config = dict(
    n_experts=12,
    d_expert=256,
    routed_scale=1.41,
    batch_tokens=[32768, 65536, 131072],
)
Below are experts of layer 5 (counted from 0) of a mixture-of-experts language model. Rows are named up (a neuron's input weights, with its number), down (a neuron's output weights, with its number) and show model dimensions 0-127. Each number is 128 + 32 x the weight over its row's rms, rounded and kept within 0 to 255. Numbers have three digits each.
Before each expert's rows: "mostly gets" lists some tokens that are sent to it at least half of the time. This comes from a sample of Wikipedia text that the model never trained on.

# expert 10
mostly gets: "\"", "yl", " n", "%)", "”", "ini"
up5:154145136114161179164122123151112167136180101089162130142103170116139176130105131159124118118136172152140105132141124174132143183193134148124141174127117113125123125113198157137089164086173092112059142124106074135120079124127121134145062225081151095170121099127148159151188151108171122133133117130118095122072102140144103169136127167083108111141043180141098071143152118137060207099131
down5:140141169131110033130150089053142130095117089128158170122172140144115137153102132103120127132103076134148035121128137137157083145154125099121216140123091139185078149099085111130140102178142094064152114138152139143120136126102108120166182105114101118109176112094149131105152169131066145171161126132113102099090154082127137155144201174163118186088143117160123126117227117126141097123145
up6:100089114128139112112098182208122104076119137106108104152156144120070111158138138122089113105193162093121085078114138099133109194156159095165167088181061119127118141148139160201151161078102102137153192096115123148114065100137129111115088125108129180124105096130116143163121102149189122178130069145138151170144062149170182125137133186129117073124142115120068136143129104125102077111173
down6:125054152136080109161087117163120100138137146154133103159098171172161113146126135109160151140155131118154118120072140081091101144173195151139175104175121171116162145133137116124078118180136084145110095095139124105149082121122096107102133111073146139160139193115095108161088115098111159183069145065138097158149163125203144096092092134112161126127090127133076125068074068104191180154168
up7:170174130138126102153145153157133093100133121092165173137142163119149102156115125112135159136193150169112118095166071104173114137116087120137155140108133121157118144136139122139127103083111102208141143141119137186089070140187130135110098132066138076098138111143157136130063084152154123115120032163174140144179126161178180129175137108042084083124137143186123144134132131160043174112102
down7:148083068187136141081134155104144109161119147094143126128169117150149133103093146125106106126087122177138067165072123124127130177097168141091064126114126101151086128188088142105159074109128158107141119159155112107113100121088080047143120128137051145119155091139108144137117152088101131163083165144055130127145126126126149099231157129150156143105188123117099109115097070187148064098144

# expert 2
mostly gets: " Coordinates", " sk", " Sk", "″E", "″W", " Tri"
up0:160116157137124105104134123136164117115142218112164176177154127117134169079149151108070107115127126159115103151108150182134140157112198091069188134145159077105117109132129115165116088079159133172107108130098122135154129042209131042106131119103139153091121156167201146122107126149145177142097142181148122111114155128123082129158194091128098085122084112120192135093158106126128135092106
down0:159170150090073138130143088125156126067137118120197130191196144148155102084085081146128169069131087142159144139126139105089137181145107134103179101154131178147098208153176128169184186143125112124097114155142167088103132119154108118198133159129123147117085130118069146149114174110133145183171172112105136103111121122138185110062145166172087164100074109100122128134152116143101095147113
up1:071149089104119115151130174103102173146105185135148139116165113119108153149085080115084093134165159159118166123161094133120120160173132085151118088155136081156162120126107150067145165097151092172154098215139168191125122111155166088102146082071127155175154099152123113171076070158165081122160096096139155190115157192146123178102131112145148095178086139175152092161142164113109142132131
down1:149112103169097109107182100090113134157040103168122126141165154133156116157094139136085135134204105108118098093165060108121126178154120156077166171150146171160125133094113144113071153146127169073110097143121135093220143102141157132133173116120143114125113108108079155148175128108158140200141125112100068130133134158148070099182140091134141156047163073129113131146122111093113133084183
up2:067085108129120134190163166111083182159098122084108168176111115143112124149108185135131149129095138170116072066125166167134124146103190135063137093051120118080119126147100099141149146148093106154137175117078171132137127130141153120136106091120164164141187110128135193196183092161152105130128103145103116135206130157164105148140193125112079115111174116119162126125137125138108190071109
down2:132183153089142136142099131147148111116097124096143120098118109104093086141094058150101131179153113081166184163156146100108111142142089185150207087187147150136112156151173134157109070102131171102079130125150113094079174152106114165110096121115140060104111169188068129075077153109101213124139173100109137122124133098124178093091085149152149099142103120145127157096098170131117067136109

# expert 6
mostly gets: " and", " that", " he", " which", " who", " but"
up64:140086102122100149072110160147063183127120193081135136163174109096128136126097131136131188100140127165099138163200114086101140140142073099172155082080168169111097117193166169098121151117097035090152076119093124126088132126145151129097087094098156109146092124156126147175057102184117086145167105173144124058181143160116160094124151144129134124131104119114106165112159122118116129103099
down64:148064135244183167155187155137106136166159106087131125100182131117103136145156079153023137128109143183133152083146077119114134129175106073117236127153118115116157145098129118100057151124131100156081143171132142170102082155141101110134124123080118157090158139108126103155149106119185121137162145135085172117156124095128145150144102140160106148140155163130095156096116117146124118147102
up65:172112104139149098104161147120153120115128148087123180158151138097150152136129137101088114121152137114128075195098130146145110146137106142169141103164063151149096115118131190189161122124089158173134164141099102178141161118158157148147100152083133171174110178138107170212073118167135095172113075152157106111104111147097197155130114087119164124108064138183137140201149128120031084118110
down65:144081144160139172100102088068139124150088131176119148157134154126107066147128112137112111113124094166093191160167061145178122142096147166136108192139106137131128097098150098124110086114157180203127063111133142129172156143130163105059199093124179150137113127124134148091112133170084158122153212150072164102174103194101118123108185118132139151097163112173104121094145109158110123097146
up66:131120148210108128111079179140114127171155172036119191126100169088189115104115157162126170113115111149123138114149135166131156097148128177154147213137156121154066142177136120144136083114107096107093121118109160139083111124177106099139126165116158171056158128139106174149138158203167119152163096116159123124161166106145093137096113173160095081169136144080059151132124143135140110116170
down66:116127151105150095132153108099147124136156113095165117171053118096119130148151124103131167105159133097071095149164086160148163061124117072127117080150126142152085150109150077137160053149143142085150119160162101072140157064075104058133120128053188097115063101070109170143162095144145148148110158094125112144137118141087100111145089096109110133119114171187178180137133091092132170090122

# expert 0
mostly gets: " is", " was", " be", " are", " were", " not"
up1:114071081139184101133156164140112217113114191144146124095081166116133164156141136115075125129081139175109147033175173130091133059124124099148139159139085113104122112192114140103125132142077065159147161092097173128072098158139119113147111088153151150117091101181138179098091111147153097133136100108105131148120116104147155148184191146121104090190145126170116147131134098110068139119105
down1:133101158116107120121145083142092124121122134105148132171087190134155148144111132128060152202161199139120156081090089114192141104148117137146217121112101145077113119105091112094161118112117120102131118169139117102129101149112136156182128179087088150186162111063117117096122116154210144089151051121130153095114173081090130134113111112127192052143096102183153152152140117123147147164151
up2:135130110180109112102111161157036168114120128098143135101143112121115152108125184097116083088149097132044133090150088143088097110202163115135151114126170169141098087179146137117066118148058093161125107149091116107091118174187117113066141212120089149170096143148157115143136119086090143164184107152152128063148115136190103115120125128124140110137123183115179163077136125105122120132155
down2:198078114186153156170113198103043180179187073078129113183146150160098083121176054119129101081081114126117095126153173119184095156142134162097106129123160133160102106136124100146088183161128181163096109135147128119116118116048137152114137067105078158132144147101119143149172075110162130147117113136148133130157135145079106158121124154126130157109102123123127142140135055143162122101110
up3:083152078171129116163083139181108119159077170054173148195123127131124165131130116093117125143130113101055168077114084134149162104100159098144150133182128124190058066112149125198114140133111111189103144161125127101115116151162144163108109085100134198146169126132152134095124148122091146180125088133164147158087100137138109118134119182060094107138115153147166100110145098082155096179089
down3:127138105197157148126089114130116152118089110120133135171047113113162076092129160098107096119143089122125102133113063124063148113140132098166165191141138067131128107142138199129098166152165102156105093151108175148158108120146219171115148127122111119129181137168114101129109108163112134065164109087178110057068116147103125066153114141081153081088139163137158150112092134172159148088098

# expert 3
mostly gets: " Kh", " De", " Str", " Z", " Ol", " Mah"
up6:067085135115141154133108125116084162147109159070084177157168171111134165130061182142126145068148156100137141158146137112162116121132148179215132124080159160130083119159160154111159106137095125088160105147094150130077110099120111135076077126157140099140089106158183165134102063172089131102192134144143094066137087123118203167119189121100117087178154171134104118106114115108130106127102
down6:125075168068105098098089106138173069125141111114104107123081131149124127147128151145130100165125073133114140137134124119152103098105157149157077171103104177136137157103160072140105069141155125121122087158183109106107162108162134128172116156211085109140159176179090105042127122100110134108071185128061061116145121047138103115095106097118188120149151088087117131131141129097181153136105
up7:113156146158144096137140198136119112125142159103157126114154177133148116124088136161064135138139115143044148104159045220189092149199086100127154130121151092159083141112145150085087148136062113176128163121115080108114122111103125097109087171121129085123129077144126109119138125102138175153182138155178151097154139093180179092154158101095087094160089174095146147115158099123110082136149
down7:148119126142120096095140122060115161200135145103049075176144084100124113157115093123060131192169144144103127113114110174091109154060157085161131157078134162096188142141048147117124128081131084124128118108167169095161155129156121084149119099120107122147120176104118073111185143178087135155124095109115126142169135129083145147114083120108147130120040122150085144106098125098165131186134
up8:087067104158146144123135163105104166154102194051124114160172180119146175164091174153107104041140104116101158131152143185139144113140093138134159148099158094125090121140148139124148126175137151158127148143062177168097065139158124116129120118157118130112147118157140164188079093179124111136177115086133141072138140137160168198120172073056107127095114151067116169155161109116137132103109
down8:096102141137079149126126104170122158161142096099075122190078111056132133131153102119146119117132139162123125127087084159152157105127134157166176160086145093134123167174179078087109078151139091135115053148119127051106120118155099142123126124146145138092071062128163151104043161151090062168144071164134177181133141152145129118166176183154121144155155149144118142117108146091099127073098

# expert 5
mostly gets: "==", "===", "====", " Tom", " San", "ater"
up6:119088073139193121127096174135061126102138137092078159094196126092100110141118125116113087136126126158088164107126134146148136111147110120139174087145067096158131110148160158143086123128147066120104165105123113127096143147089139106117148150068115185169122077161122151135080160173117122147207152114198149157129126119111118150196160103157139115147131157167121114063127121064167128035068
down6:136168133107142158108140110132162140131124129114138178082157099127082127110116154138151112140160142195165154108195148121126073127165092179145109167148089066104143171138154096095175124074135092154147208134126134076130188144133118140080113100155073091164069104178141118126138197110162102074196116160168123113128093106130127115093153073130159157112196114111145074120127158107136101127053
up7:127103084172211144181098215159122126077111142065158124148202106104156126146083142125106129108155163121112165115187090130122162125135123138116149058170107111142126147154182158101118140117164166142118163150090152144092143139085189134143061110089112103133178109164099108190144095100119106140162108138160177132086148127112107170136196152114148113158127131155108115106226104112125105122143
down7:135112115158138152135144174168113133153160203106156204135144114060134107140131191177126094112059109124138206082137170095105117148116094136109109133110137135128139157142138132126030157149149149124095122092182112141130093100126170120144122098129079129135173173123147132174134123135096093130117096112122241106118106122145135175083185132121100114104124103146121126084128032082132153125081
up8:172114144176145139174135151107108134138137166147165163146168154112086182131142120062088107105102139110065119068167155158149167167185131087156156083141125133198053135125179136142109138102122090145179161124134111142082093150112153095107038117165128140102165087164127198135086115121187095131126093114130142144128151144139174136111139075135095117112129143164126169126128121163083170071063
down8:144079136139103157148129199088043155154149101069124195131158166077151071163169121114163170113083141114067102096121139080146110131179115132188148102123128126163102144136110138127113087100133134137138138160107150105060089103083162115138101164118128080100084088078171149115113119119117167143145148144172171172145154137084154110101122121060113114072139107131201103168189102126133150090141

# expert 11
mostly gets: ",", " October", " September", " December", " July", " June"
up27:108175114192208121118170121098123114103127128155137173129152118106063164111115103074048113119098156099142087135210168168137140131124077084112153098125160149106101148135147126097095131072133179150102157105098154122147118094138116094110109121090139129161105147111168125142091084132168167147140157094099112143109126098177137170184121143147045076138048130182077173146179153133096112141124
down27:168137133153117178179094136118178159182127130120090178145116146154113110180167178150127129127068098146157131143085151177134105111076178102128080122123134136134109127131115152149189209115110094079172110068093137084158119098090167129116175077168131139089103089196191112058158097092124081121161146156124161121175141127106174071103175124163130119122094131132126141141055131132115132111129
up28:119144151143215089117073119138122105118134173142130089160145101116132095119118180091124114139130137086120090114174175147162120140118136095122191149181075112145129115184129157146199124071179102163138207084113133168149151110140090179116124147167110124094145103130150141165082106112143105161131085187121160177206084139168132185094123125079118140082131142109120094108176165080097134078113
down28:167147140119213152123177125111100140120101125086136042095164098114110106096123095112154173167127175129120129105139123067145092106139141132120099115184116149144079144134187088162116103083158181144078106123107092165144095131143135193082161103116138185122118144180098132115142116124161128174104115147148132095184131099105186110161079178166138118187128099048134113101129145086074075171121
up29:178081050127156082147129149138123116125206176080170141160115174125169181166093142161129074105140127118129140125173135190241105125167116081120125154122125139092092120159157107108100113135143104160132078105151177132077123113106181073098061140078127138122124092152169114145146101126165152118141127148120132146192158140127160172133173149174133115148115131164175152122175085124116086101140
down29:153168134106212155101137120191214090146183144120113089153080121085094194183133116117183150106129102080166167126130160114106117111109146152151144074128130145108122111145128101115090101109099053071123130098160143114091147146176132181095083145150179101102160157148092160113156096081142150086084136112084144150150141148112152120152151116138150155150131138128168154092216140150124103062105